python train.py --experts_per_token=4 --decay_fraction=0.682 --seq_len=384
Below are experts of layer 4 (counted from 0) of a mixture-of-experts language model. Rows are named gate (a neuron's input weights, with its number), up (a neuron's input weights, with its number), down (a neuron's output weights, with its number) and show model dimensions 144-191. Each number is 500 + 40 x the weight over its row's rms, rounded and kept within 0 to 999. Numbers have three digits each.
Before each expert's rows: a language model's description of what the expert responds to; "mostly gets" lists some tokens that are sent to it at least half of the time. This comes from a sample of Wikipedia text that the model never trained on.

# expert 1
Digit pieces of years, dates, minutes and coordinates, especially after a month, an open bracket or a table bar, as in 201, 199, 84'.
mostly gets: "3", "201", "2", "1", "200", "199"
gate0:465534510496564484460429518530473469535504584555485515511516521511465489498539495516462516511433505568516518483459430476411498531483517463459495
up0:442518536479543512479528471497505473499442557513505542520486549426498523474524464469496403480540523555510458543437490540543521522457526494478449
down0:489495499562473521484488492517543516461449541516526506452508550477507521522459521501445489544400521454520492445470517470457535457453520487515436
gate1:535503423525469518479497540582598475473522507537447499455542508529534514508454524482500500521499500452487515489455464492451543486555569484528492
up1:577473464419535502529515507482481507493586492509443487517470487540593405497525559484524559468585478453530449504523440532484455497452484436468435
down1:492523475535485490549525538540490455501489490553471458509540526498478484499527473463487568520551511487487492495480502485532481519499516481510500
gate2:509545565437466539515487450582487459536523476502513501563473540515480492426594504542474562515500523487498482439458474528508577457457468496485617
up2:545459517476423530559530504560514476479505556566540560503453551495460484562489490449453508445511453507541432446567533494537479483480547487524519
down2:509455576539511459448487517504490420424487475463525578575500508515530435513443515473535443588465479491504488546540447514462491468490483570484531
gate3:499483408476521470549442483541471471558489507512505466473456485470507529549499576460448474398533497502552446456503521524466462519507519481473585
up3:502461489481499510560400566655482523481532527498481389543566449503505469466535553513525483469447505464461492530483522441492499500562533548453576
down3:544464443600541484490486463483490440469467472528520514502549449473490517521477496508482533499483551487567488501547539524471489540499484462493473
gate4:549408506490445474527448568524445479538537467550505480550454481550426513498493521480508546416492458497589463439476452510488485503509491485561476
up4:494575522462543545448475463515511465470454523389474598550565539488549469600416521462492454457577540505500513506504505491552454551478501506533459
down4:486571455460534474479502574491549479610501560480537534534510480533463478503459465449488509510586501525462484513455535489539527519451439465427521
gate5:533515517473517511468525408540579454474551564518473504510527526562545520441487487577464548449563488502462506484502493494508475508461500496492464
up5:417455531536490435462443530427503518520473481478568491546528484451446491521464497532457427513416527523539489466568468454506474476541479468496539
down5:524488488513509561512514535430492478566466423495490467458468446524506521512600416525481534467559436512497505545537511515469544396497469518577487
gate6:548495512579498421507500503532499502463532500542494443498507533487516443562496503448476520545487506425501541544528383516459470535532490481550457
up6:470514480430565531496512548470464463489458479472524488481517440500421509476485483528543507485577516552492465465476551505565548447545473507473518
down6:495582509513430480486507478527509458412524543439586488457405545470486464512460525478424484470535466458507509462518504474520543513566524460453478
gate7:510519486484461439472432474527510555493502472484480564492511539530453491472474547494472505547464492511488434489428450480522449452443447530555522
up7:469541476452491416476563512467599463486485407510530572475476455441463555482528438522475500436507490470420514531444534460522472451493493522535511
down7:472537559455570442626489506524524526539474527470531522519435506507468543496417560520499549497482537500531506480503480479497544441479491498478491
gate8:429497475565501512496480526465511538530515546428450550476480487493529488547536509521455521548578486543477491498505436379443501574473536503417511
up8:526485479475537548439535525478470537480506573480513561515526510541503528538462450518424457412451481530501491555571546479537576475557524546491585
down8:490503460555535537444495489490543463543590537542500480528484469484512504510478473580589427544587549561480511484462444541468558459488530476472486
gate9:452556501537520522544492553516482502443540495466450451488499475553526519485547562581482466498517503473546509530448445480497549480529436517530453
up9:424488439463525488473491487464478447539491460420479525478529478477506538553484496522443481462531536476495518475434515499536527501471514395482501
down9:495478437521574594517541439441483395577455509568548502541467505548472529461472446435511540487501516484516469474541498463467512541467449484504502
gate10:524478453492503468428479552524474584491552445475455526525474529461460487524439533460497539527479465556516521542489508515457494476534583543446520
up10:456505512493521526460562457511512408502577502470499546486511524484518468466503443565515527526549507427555415528524524617512442483512459519480487
down10:462486503476494500484504516490464517503422489467536528488528539569482539436518426546552482574514532508515504478521423532512475488479535499528509
gate11:497427470501570544494537561537526503528499502512490474486511450530478479516542573496504470535477516561512509459529480508439463420570496458383466
up11:450484493511470534545415575497547477445448472524495470468510542498489501479545598521462527560470517497505504499472506485482457468517467456436510
down11:498444476451449487495463505445484537439484497504467528472582443507472471550472441428524519482547525529495445584574488471412512497575409458443547
gate12:549503441507462523500481502487542544527526490501541537514425533468499522542467467533495613451472531517556502562488487471496500505465405471627480
up12:503493582481504473525559473539531529478510492534490449481441485466453503478491584610523455524527506492522497522530564500506490546548520555499445
down12:524486578526493474505564526552486506521568517509510413526512537482497515471442505590538559510571513478466504491596499493534559487512552470546518
gate13:492486483591532525507526446510527476495497493483530459435439413506481519458569524557539510506467486490469573460531479504516475538535439489506526
up13:560517482528528594532451547492486488489553486495459518569505508478494468520488499468446532533534537488514538526467483422497511488463523479485510
down13:533532543471557505482507508491464450463513506441477493480453499497400434446480473544483575481498547488457526488534465503548523474498474471441493
gate14:548527534460509419444492535582494476530549497496515502581472561550454497457466492466490479481464534517494517493492478548512517512512513503489515
up14:545395447501549460512535515435434545543553553516519537499505443524530490484428544500477450476478521492543452458483488527502468475487433473485503
down14:492417507523488496504456541517509548450467505549433495422460446446505513474490438569501570514565553494514534497469447477487577509543460528487490
gate15:470517463555474530471510533512479522582482549454499522475473503473514527509485435538464495483470497507498470516450513566460480588507526449513560
up15:530496463464515508536416509499485475431505485478476476529549472500514512491441541462499449484545485484490523518470495471531450468504477578497406
down15:530517439478551466568501506484506465469531457400463467542515525449506490563495510612549452523489471539508520473465479528449488450526515527508527
gate16:490449496463555557464493567498510533523497510527472485462543530532472430475480537526486436527479405508493469578565530513514489459547518558457496
up16:568520559511537471549567467563454496434530433553529547612440504454515568439472546456431557498466505453513488415420540518479501455492506458524471
down16:541503484511452542549564481490487514488532513377506519525480528446475556553584530526493473459537508516476468500517481485485498513492497512485562
gate17:543500490472457501557501501424567523481466488529488547513458449455521473561409495432500501462466548498483476453512443494464520511581541525524525
up17:524494546533502443412543530516493469487455473567498548486498575470504489507491493472506515513501511496480498441547513471525525521448455494495532
down17:514478569532505507460493501513481508501499497523495476418493468526545492465455607591584503535503476510548444479410543470608501537448534506534513
gate18:558504550474517468498474503491565529557434504487480476514494526504447457491470498476514541471546495498537557515539519527514542472501481519521437
up18:532545485449506477472471611487471598529501552461483510563479475501475527487553477509515472586552445481535548480489468493470532477544493404509552
down18:487481458516484426515521502542514475477525499470494427496530476446473469468531463532504484520491552525471574489562530457537481506524456484567528
gate19:497523369564501512537437520533486397530516509394518512510512474467517488510541483446508436443537457540448486498509482502525512520469431480571524
up19:501496420514496559532497553449501475476553571480509511473511512472512475557488485446471502464459485515482501457524514516429491462454489502507510
down19:530567510595533507440515532489492473524514509517481575493491544534589492508480506584495546439572481440475527461464540499530536498509502495489596
gate20:559494521536498440455567549433467515499439507463453492519554540496547528555545517472552497469518523492503517561477474540475531429529529466516533
up20:499496504471539414465508464500567496547430487498441464433529482608492522536509481438452539540548495492471562549489522584542511502547506502560530
down20:593417555489482511493523512470458524468531518440526541523464488503538520480483562465547506446510460533522569510464441510476438513481478529588492
gate21:526499448472506495542461541531448418495504546445447454506442571509466497460493466431530489514486471519447576547587475511515565521545408527467599
up21:504479507580518434546513543578390556497482569563528536545483529505468507521529494485534450497513497516535510506513428563442488445508487466525511
down21:512501547541530507481529533469523550451560509475518522491469511475513533491473498502556477546494479500506419509441456545445560490482550477479429
gate22:505518512436463489455468479562459434525478533499522460587456506538447523539478468499471562468495473476519464454424461503500567498412472522505495
up22:487470551489480530510466501510513518435508544489547484529520587458495542561511513469448476521554452471582524481446513493528535456531477521386561
down22:520588518479530508443459504421520448483431505495485504472454520492507529492480529552509524543450477548491574473550551523543492445536583486519465
gate23:540490518507580547529503488447485498485445541515457484531465576498487439554462506496460510484483500516571539499520470533408529486537484485491470
up23:426492507495472575492458554476555415548523488498550542564502467477507506478547481520521469486605488539466479515527504508445411483467469480498441
down23:472452542488487502472546537433446529486456516519570470474431497486465552518501500524562561488475458464475543490518502509518495545520470494446503
gate24:507551478487499535398438581483472532540485524476497507466519466519558492498400544443481420557508531511483553554475519561463476455543435566550505
up24:542460541474473556497451504485483449501488489481445553481474509481455525457440457562514502536451484513509419494532521455504541474396488492489480
down24:525531422554457473488509531560489431488585470558531499542620504472468510542479483515472506521430553460433551458492497519503583542485528443521398
gate25:482583448506471417494563553476505480486484533438503465563482472538542507529493492483498524471580541522529486523499444489406503454576478557522520
up25:495563541522511498545572484449535562451458604532488502564475472547501477479461493556465481535518494478560487553483508491471436504559472574420467
down25:491464524581478452563490423505533500513543536512534504518447549502507490493501461464542542572509462458529531537473504522627475546501474463508557
gate26:525579485465549473532469508525436505512531556486478528504450481483523500449486560517445467462468449503452525471504495499487462506434518552576510
up26:515541468506504443495464496488580463456464467508524443523599481495511454591483546545448454498522446467513502447503508519549480477499507501482524
down26:417454522513487466340521475523562527524535474545563453514469511525480468505471524483543505493461460513492476515427486474520491460507522477491460
gate27:463500531447464488541391422481467549541551541482490471470521557504425537488474489498525497458512428522533505470447523474512540542501497481587536
up27:483524468491503523474403443440496578495602547491501494439555556513449471460499498494552469397510452514513488469487535464573540500524464451541527
down27:491496503520519495470454502442520495516528464537434538511532523488527500532528469542442480488578587531461524506597468513486581494465502479406488
gate28:469504494517481458504535453553471522520506544481519535481532521544493434527511517527543542495523504503520527508468596521505565534586455519395496
up28:446373456445465422472519471485376431534532523486442449496526549538526461608504461494504545542514496477501460578434474494505551525562465511489461
down28:501509575557583462516461441462545475431527524503489456511489549474498526431446484453475428496523477481561474459485514435492475517445547561525465
gate29:515393477463492521515529534511501526520496574493513540472536492537544488559538556491562519480443502522536434501510513472512475496563467570465504
up29:497528492458465495544460537526536523478457454439478482478459470501504468525499584612554513574492479603471499450527441509501534538500469398522580
down29:432555492558492496467573507556550501525486510571530546548533487558534495555406527559540492494479598501508454530495519496485469513529500501534518
gate30:557507515502492453498498442458431525451502463499574479500480537476446494492474452546514501462488489555573544447485447503543458427427543494464492
up30:426503567548502508494536527480557469534447498504529517543606472563501499446537506474513467549556508437470587486535481498520443572501482471526548
down30:440492526444448469486440505551497435531536461510496457480552464537502495500480461499419493510524526459551531581531498457519426485508442410539536
gate31:583491512528456527464499540503483486485544528452578475476465533455543476515532541518467489445509445461526530470522529508457503525469491469479453
up31:520545467567445444529521486521478475478552524441534451528570549504528485495538531580494473434562493492423477429423440519461505487535529408513442
down31:429491497465477488439557419532484444521499552467478504475561467480487466533511521440582543523445484514517539473537491463478525512503486535485547
gate32:488474508479474478470458503545538489518521531557544473522518541520482576529457572492528475488471510510574529504471551556559493439500520457478505
up32:518487478438514486470432504484454453516531493540438578500528486493528546538511492505489545548501504559492509511516473554492557506536498432439518
down32:554525513510533489511521578504494486440450482478489582472503545435490474505445459533378508477505484472511446443493535483515516525468499464500522
gate33:467489522617575448487500497464483560501433519511431499466550572500553493503453477485570536492523530525557513583563555539522420504477395566487469
up33:514409529524446515432492536445546537572446466484521480518559492512492477481520461443477501510485447520516440583477531550507460520472522502566459
down33:551542577575484461529410510495552493509536538498501496499479517558487489469541463473443552484502490505533497495588471548511456545476484515510531
gate34:581421490498514482468530500529449470497518485450518466474530467459512493486503466465473487585471446530521411549489530510507473513501507511462559
up34:441510500484448475511448464496489486508516463572530502507502538480444481501457482489513444491568464490494544492541434525374525476511479465543478
down34:517459480538411499562452442559460479575462510541544504536454504462540525526526456432437523561482462417547453528509533477503490530408544483463463
gate35:453420465496508486504417557495496484566407532503457557429465466458482549516448491489482516497528514522502503524432541471517469496486482451502477
up35:471508488567499471515446505493467452515464477446406547469484508481490496536472475576485500484530530543528512520493475466493464564483495563545469
down35:520538561456423556513491518491549448485492536477484453546416542438513447409385476499518477459479534492514467513498449481530509480539515594467491
gate36:524506473525516474439522463519476450489533458493460498527424461465502499490491532560388547549494423486444502476548474437473526496537426499515535
up36:564490534502474474466511466527444512492488484557499447483525473491551491516556578478558467581494512486484475530459511491511519527527493573514519
down36:468518541527488472456476495503536482540499465528500596529428454518468479501428472430480428545534558490518550546431475450482528524489446585450490
gate37:547503481470510491462494504392461548531504475540441519505444524537422453536555519480496457538486517519474527484536532516533576509540475456437480
up37:517480477492531483426506510456441561513508484492488462491481518538539463549524535507520572496458502481471541495480505540480534546517509437519494
down37:461480499564518532469505481579526524508482557502495520483507498523456522458534553459496430457416526591444515465404491479522442507437518573466477
gate38:488459436467543529506538449430477507509479558492510556468468389523470495495470510471519602479501455492562505618454516474488454473498474524456507
up38:519550516489472489452423499433527489475473512514497521457505508517486422553500495542552443512525525494448520438525430537496584520574473452497537
down38:587532549476479432513483512564461534473562529519562499470559530527511508566415563536533500485503537516459508467512478483504502480487522489517517
gate39:502502505509498472521505458523469438553520480454542583520413521425553509491556554464481510418482523517530519471427500513504474529484486484471537
up39:525496503459514465530505457499454518479509472532542566446472537485522489485503459510521513457505539445457502421466579501572516589433453544486580
down39:501466497459464545472540504479516613500495484499434462499512504470506413444487474558468471493528513533444514425530525494504475557501480469500488
gate40:497518502548532499514522457572546534539476525476529489512555474486520513509514481581519472464480461537497559541519495551527498526416497479448545
up40:464504480484475514575494470512518503494475521504516512553502513501521541500483453395544531558475518513504597430515475525391454608470479487473485
down40:568548427479535462524478454484432506469481497434515524486579418476409534530614448539497487503451445445472537509484510516452497524537466443483502
gate41:557513551524602540459482451548532454434441515506448540503548532550454506514551495445466510516505459499624491518425512612509486382444513508477495
up41:505525536520460450501497507493468510472530510574518505530472553498473493555521458484475531515556516550503509493471514501582466515425470533481438
down41:533555481486452476457511484520464447571469425534558570499527494493501521498551533472514502485493574528520517535497526464523457466475439455524428
gate42:452541531458546515513474500479487567456499485511481498473521483491542532512490474432503554527449436468453548508528528448458467476464629546453541
up42:509483548499485470440506464520500574437512551502437471535512436471530451466470464516467448506405461442535551475497537467507541465416507537469544
down42:471450497481497535549517571493606410518459496486494545468409504584514584471493499542497526533541509502540517559522500535497452501449474479513492
gate43:522462525480435466446502512469502540487505502417479461538495518504484528470543524551495512532470520442578502538518542421478530438540519488550501
up43:464591480550505547456555532491459421476443546518495511438489543429480445407548519502525513539507483462494504511549510493511474439508547571521541
down43:438451508508459485491468494553402539553485493530510491519494575502486488509462544453520550519480460498462537457481503546572498493472532529526527
gate44:503624434581503576457469556465489454527562527519517455524467484469521507496427530415452571490529513470433531445493514475515485464506537509516466
up44:546529555500443509459511450469528576454507513523545504546449463559507497545520529459480484516554463485514458518508494484517398484492532531488460
down44:535479476488572492431515528566515478472518453490464484413490444466496539487438583516465491506489483482474483508522432478556545516487458466542429
gate45:484449541510504489574516561504573524372501397433490479540443545472526472500490506513494438430424484477511504473503465483541519538527490494391475
up45:476494547571503460508517565565542472456495535554434489538568508475470465461524498596549510507414467431487548449510479547504445546526540427497536
down45:509506512390485613482560495464441519426531459518486501445427556461481475518479506518506391482571521598474594488469464482528591555508502630448472
gate46:441558459516499511475621495528502460456468460496585579424508442507566502454506513511458569514462522553543510452517451546480428495537481473468455
up46:543448554400537566518504507483498533498522447484497566491475511459479486503470564533522471485420533511467541427516523495453554506538465551469410
down46:442563464493505500526528495490478546450543490458496467503528561477508518442515445404535574518490573536516549451524524513484409532525505498529499
gate47:473508537462503498474536557505518502495392509431493528482512452490558459547485551553524487526442539502541438470444549483490483512502542492514559
up47:509521528452474543451532552481500536471459533486491476609409522523467458506520592534492456448410449453513438489468494534507515508514485413468494
down47:494560485486511455499523448495431565491494476436520496474509518439518500438541493459549478513517519395556459464459506537587529533455560554472408
gate48:478551467501476524401545528529517522549551510513518523544517493480485443490536506579432485436528459557503547450571516543502496511422443399519519
up48:543460452528465507478427466557454526477569482484468412444517488405441502488464493468580430451510467473520509468491498492505514584479523487490470
down48:522500558418483474445454489466531507509441467451584512495466505464538525518493533529515453524486456533554515440511460544503529514555469515501485
gate49:458512524536453529563470549553543540516492531499463494493428500500522551453482550430398501509500389500515492570525536469443510462500496524441460
up49:486513468549561461459592467421473507518585471479575518477545510426499475515465472534508513511530445507511491534468415537494469593520530557519480
down49:507520471529503526546492500482485517516510546479537548507456453476568432421553503488541493517446454446435520400527515421542492586513476500475495
gate50:510506528430487563455525581533515421531483482492452525513497491523498508443511524582444494546529462457489513502491494535506479481512488483485567
up50:504439417557552513505518465490525538512514476473584500501474479526525515543546492480574537459523528540484522482534498504528550490550493416496445
down50:461453603449495529431543466595582412462490472503489524510442497450484496441471583500490505560466505497497482519575423483451465501536483488477514
gate51:516454582534537532478485488486463520512589480499509546462393436517563504438482513535509519507457455454543461596483502505504504496524550550562445
up51:485503581532486526396457506517451493551520478482520559534467538488592446466476479487549456463576494518497500575482493493454455492530456477510507
down51:473537540488501520473519597523534541487446487454587540528466545509517404555546484469501500515485475481543496476491528524461485479466518504496417
gate52:543449538475517546489455436481463490476489402515537546499476518501520507521496489481472533484521478488534547543510464548516521549487520477467461
up52:426595479440490571523509493474522563526520549525464507495541478567538485559531503480515517519466562458497551377554541507485452550499505479483508
down52:468537485480457430501492485523563513509543476485480473486479442487475452517504501523449461483414453490469573467514491476523487534507482475502523
gate53:513487490498457533592448475558449506491535444534518514478485473446459487520538503529526488435534561519476502448542497446505538463504528480504451
up53:489535511426519446444537409563503509529470514477482479504451455463533458544584456556560506582538450523473506549533536429432500442497458465538494
down53:568533484532459494480535486474441517557508513411528496549485477467498502586583497487497466516481527442457573494465434534473531488557499525505506
gate54:535538555499462560477532446536445396486478521514542527516454471509575559500503473545462516611512552526554550547489496451462463520502507562466505
up54:502419616487432411508516475550492510471520498522458523495511582548522522441453498518542500513420481540591498517537531485494531461486530491531501
down54:508493472453535461453481531519508441467459530467492486537498510535459488538485552498477533515479558513663497551491512527503561479504449520464434
gate55:462512513430562491489516569512510441555475560486447556483489463492433484493586448526542511544451517431524502544509542494491430522546533569491486
up55:440524495477518569460466568531496429507417439486564458538479518525497498503525446466526505474455532468471448474492500503577542552480527526495478
down55:529525562546488477593507577460542549477520531518409508535433557480485525595482516534454514506459493532551432496524481470400447468492497510510538
gate56:517541600478505534472366532536464492456539448527532519552541513454540495509519591557569438472472486464488515520467537545507488536510499544471551
up56:499548538478502468497493545475544559533491505563522560448524528408490500452540489500505468533627483453507472493507500464409540503569472510472502
down56:585372482475519514504422498544516531481503545427490468456501463500486582456552478475484520514531453453525507472508417469539512488509509542533553
gate57:552476504499527535492514453456476433606480522518546545497483471460423488529438460523490584452461434487568472526485485450461471540592480519634391
up57:538505468497494511495515487502497458542446531525517486471461493476554525529500472511424516492511460554567467494475526481537506488547498493552367
down57:529525456494531464494455538542518434529470481495526401493512519453518518501478453506551493514506537516531520573513442509463490411440480466466477
gate58:470562558506479465467505461571483421406523459551560468596466470549527453484541531422468534476536508533469511490519428509468413498556535518442516
up58:505495507517497553500382515520531557517527479468555480568524508552559485533475483592516451558493423414500562468543519527443464545520424504546456
down58:511573526413513483480504480490570513481510442508507522416492510495482503539497535532588527501389552501510505499511512484531535470440528488512531
gate59:497480487475500463562496522469462494456483555529498500522424438547491539519523550534531534482506567512518428524471506500544533498503486466521513
up59:510495423478519541506610492505517477522546492475553576554548487491481487442520458471530538566540493467406557501505524579498501583532511533494500
down59:506489503464541567516523504470581472513438488551465514468481566554513470493527526586497543453455550516515560507499513479528514530440523528471445
gate60:470474482617502525449496484475531499514553508506530478560436502461507566531533448484499518478536387535524557502477508512469445462490477539530491
up60:492477473515445519479526544495505536537506515441480474428470435481437538501524375526494515449447449530416542486503544534488492501417500554501488
down60:498469458562491460459495461474549475355536481485574510423467505481489489456544479513493423539458512496515450528486479583553507448505555460480527
gate61:537416515554514457465485470498474462568483483521508531491587516468485481512512487485530476504570532509525518457477493450524502478492462424529471
up61:508503503541507491496525487496605536493500514476514534534539515505575528550526553474536506526525475552466523446467483453512540429490502566523474
down61:444522562482472567535513481442527531533541511519499501518494515486528563535548480558493457500498483507516550546515473460536424439512461514463519
gate62:461497522453482503480533469483473473498491489535444517599516505599465565528482519452518507505528513499520572532496507521468474530521532513584535
up62:421501471525519444479474476533477571574475507527533425521481503450505498550514386588477542559569489476495470440499473526492542565490537447523467
down62:484510526516461489521494487556509481517450503479504496491473535519508478588576500535476517555462540467524521430497492426483537524537485487547514
gate63:464491517536477547492591651488448443447512483430468489489518471517546522453451520469491503456529504508433525437465554498481511535468480524476478
up63:429492475460500506511472487548517511461480444579530497460439455458519436473484523472484535485530532512520529522507509472492473519492511416533563
down63:550525528497489455445524466581514469499467545568537512445519476453435524516534419435542565432500497489483527506452421517566519437504534568534463
gate64:499528487458466543529507524537500470541533489431429561560470587509465484548490572561443512458530458488443469524455519514503447539557495549461500
up64:533541542473467458489512538510579512491493492532493469492551501490410461463467432462493518433507499537523518573530495532527469452550551509547525
down64:445524642553487464494493467489429436531471492524491563530531464494494511554489532456504474508440490506521471511521483522495460547566534510519450
gate65:472601498467511422538523508484567461463544496505456526451501446454490428508509512516434483534494505526515547542496502504472503515541450480488546
up65:526530548469548484535500437474518451464531424502471519448517463470505547479510468528551474523433508465425551446510530471488487550476523549476513
down65:441502533508493529447443583471493549473571554462551497508486479554570573485475492520522467460538451473492490519519468525496509524513515433430550
gate66:489479492526441483444493448511493548529437496412471549523517514480512452497445536463553513561502523455511467544509513541449436475575483528516485
up66:537549500396532486614534502515526460457521493516565467458503433496454500436565546457491520492510430509558537476574455508520507552514490563397472
down66:487597524496525520575496525500504473438482468484551462512450444469569460507457507561466465443513518545527548493546449491489535529445548556542448
gate67:492471526496478496439556504472482535496540481446493496493494564551424460494452518460472461528551498455511510490461503520483509493421483530506465
up67:498559544557556493449541526431492449472550484437488471536505534487562443497441414544486489488517542510491485532462504488522509509533477529447489
down67:504504501455535534470406477510474540442507495501466555487542517485546572551467435550552472500526466454550512532446480481479507428497495473459474
gate68:569495474503525454468594499524484456491562495506417536559482469475513505472485537560518494467468488500480515532532619541574511408502512467464418
up68:506556497473441504461576467439534537504520495457526426491490466563520555474495455468518519447458498479482449519554456572447539467456457456528509
down68:529417447449510554564498490498506562544499543497517487553461527436468544581537444505503417456381556404532571480479498493484512466501416438534445
gate69:470492504474516517561559503533509519578500523553480465475395528493526576518511494458507472495454576469540560470506527508488493443548525533503455
up69:501462502442499409469491509492555576462541468545522486514600475493512458490441477524533431479456457567531511510535535573471508468477469458506569
down69:498537586495465493487471478477555491509510501489469502512487469510474475436520459505531580449534578432474558508509543408498477494538535501530548
gate70:584561521525476508502519487484462477500458527545496482418549554483428480518490512529484478540504585547461475450521528394516515449545478538502509
up70:550450468459505529540453484488416472476520511536514506534469507485549536535485465507551556440519491552483527474539512556489500499455476511481525
down70:491533503499486551485466584497526485464418529536500517534471575556496459481541484447486431522495547478447530465513494539473524481484548432453522
gate71:530434569484506481550546531533440516520501474517518551445426541460499466562526535468440457442448418453563554474550494458482452499575480494485433
up71:550417499467484458509531487490515497506493464583539500501479579471541486519450422397491508512489478546440513533497481585494524504496504535502497
down71:510413511498466408445481511473525511451513508544499523464526465522471531573499419550507496470477505506439503502480539511443513506524491449554589
gate72:478477499432527548470523457546570511404494546532495493530383598526481466489501531504492565549437478536549509528551523536529468496512531479471501
up72:413532472563514448493509463498437484550529405537529498465600408489519573472468496507474461400524493527508481477511467466458502507484451505498486
down72:510526508489419442468440536513497461501497529503483494503558512588508487489532514544585464500489496531492443516474508489500413472472492565374504
gate73:504446575502569489523508487534512570531458533470453596566443518480515519489518519463545457540536416524516516608530497558499451462484480521536439
up73:481447537580604558475494517436498490526464580515469428469484507486483544529468522453466483441464481515456557521479506416503492468458510528502464
down73:483510484539507514479465540459494575538453440505466509535433445538525424536537510499474456553441567511510519547573463474586594505500449496477495
gate74:477538509479480534487606459563518538554503484511509504472479496540542437461456481561456524539479546434544532499502523447571491422454562471549542
up74:444459478501467534485525500547507501571598530489505493535573524446530511488429442481544535547545453532499487488550410436611468503484462569445515
down74:529506519439472462485533510526530512505574552481431482602468495527518521464510539487522497501524525534499552497447489573543515606500471542530547
gate75:489572457494509514455523508552526504451506493514552460508501470500509572497474492481431395499480497490481504509471554491592505555474565508563501
up75:448483537423457441491516448452496538508451505465633478497551467527500553504474494429454538499531542444501524512551561571569512450469470500546511
down75:494512463485439468445504489487548525488563520453555450496429540541493545483436453446500509481553496530515512525514444584529488519451516526483564
gate76:481491518504474486449468484546489435444494511553433555463586490626518492491540460567567530532491495509483461470556417501493536480469433542463577
up76:519480401513497470556438495543424450497491479510529508476430496506525478553494551531492468415565503543490481492554535494464573525567470423457504
down76:399500494514508539483422474480442539492481512537484528525426524512504453482493587435497428487532483522571527522534468537518476456548507580500544
gate77:475578472506407527527543533516550478439481451456477458479443443481463493513445551431521486465518530551491495472531466506493474564537533442438546
up77:535472571578525522528503493486480524538514529562516599493520572560466553518483478559459547449503455511541543498513482492505499493476489446509445
down77:521521486553545526513519511523505548519523502538491585452451520543391474543484492491413535493492572505524514488453452518511451504505541504481461
gate78:452561513503393422476515476462450512512503542470535461415469505522499489551558468549526531489435467491504555569521552555514498467428446502454585
up78:492506424505461507510488504460569516479477497485535422527506472494476433555578490509480523485523471484497451539533548521527509444532460486415478
down78:498500517465449576545530481527512565482609537467488525459499523534490526527521478573486566494450455519484516527514444586420477446461509557483553
gate79:533498508623483495504483477514577510479484561481567534491454557475509507443484507390515530498509476457495496523540476461526447483512491488450432
up79:474517530562455483471518447513571546446436564485541522431542551486459458443501486422513513520475513471508481494617493449522474499543488459462484
down79:512446482494385488517446442474499532518426522497542415549590572434517476491433533399492500561486482538523510548506505469453484473494477427468464
gate80:488460568500580465503514520515501548397459455488541544491477521547514453502438523497485472464453514504519517514545487579569541410471513488503541
up80:480464538488529481456480472421505539501592528496432422488497539508478492487476498566409479526447515486506528545511463481472489432473480467513456
down80:497530511616487548465523539530473500545445500568515490492537469526527436560496507439499487466427558521431509459454487503511538522505427562518463
gate81:515465490434484492523519500505483506464525537472531515517479573457561458468516507503503475509486485521555571518518461545459482450423482514528457
up81:468482531496527513529506520569430483494540611565545443553505549591495520444486471481445454497502498455481406449488538532476551444483463498589489
down81:505428509553478467490511548559500531479474489550540452499453497515536438540561492503494484429514516445502490464498525523451533432555455502473532
gate82:509521511511472524469484444477437464495482457483544452548466464520520518492467474509494520477457516474501544526475574466478453454562474496429501
up82:534464511514495502510439544510533530515502506439463504467468471495466432489529459557569511492592589532487550513464478548519532609501509522526475
down82:595474433522485471451483559568499543541546513474523427447524479544493513568485494500484445520541486542529549461537502510478424489601526491556481
gate83:520598560502550500470465532519537539549493516553529542479487566530497554504433528454434511479490425510517475495530474496476569516572460516522515
up83:487472467508538437498571494427523554528387535525541492488524478490525448499432500473532459511542552549446456479479526503544440517484438471557510
down83:489469514519458508460409485509430462496494501512538577506469469437455571480542608541513533518541451550492593546559566477512458442503540498581504
gate84:536522515537498521447474523504477515408478459524463442451515554491430527485415550516397505511441429459496542575524550454478521511524453470500558
up84:480528519478462513507500493483517535438554525501536475519535466559578524553490493516470507522485554493551511505422437558475503549521516496511453
down84:479486520453501469487495414523489522523499468449507521514537498469500557507506549510528443553499478603469506577479513507543510491462418522538465
gate85:417504648487474488506494451584567501511484512449460490502444432535514495575499534477525502452488497579558498491506501481408482480456508513530429
up85:495555612467494500496497449568549492464563535447482462469530473516478504610481486530580522436483455589467555469505458504429485474425520597416478
down85:551487467469519511494485444455529531514503494539522458475466498539504506496554506571476531530522570471458542507450541446529470486532470433478524
gate86:522462400484507487431499516460497570519550534515438431526475505481533507532446511486455516503482512491515486533564459586457560383460458479537564
up86:433491542509513473509497546505488518445452443503565538503512551503487482441520525596471505571562467539484567573433508513523496515516526439514500
down86:519484523531468534510544508472419489473548470549472455586472558541475473514524531512493556508523537520575568551448507487483537499550489496514538
gate87:550537484494484392491509535478452512492481496507455485513501490510452504552435552483472481433470523575504526477485487558501540471538507436518571
up87:573420544450586447488506526523467464484504460461484500497477547505487561434521463435496539483473475523501496537545498443470503481408467500502485
down87:505521452565477537522555463546500569457524487499524526505513551459601530548521515565489545536461601512540462503509499494585522451554459518476529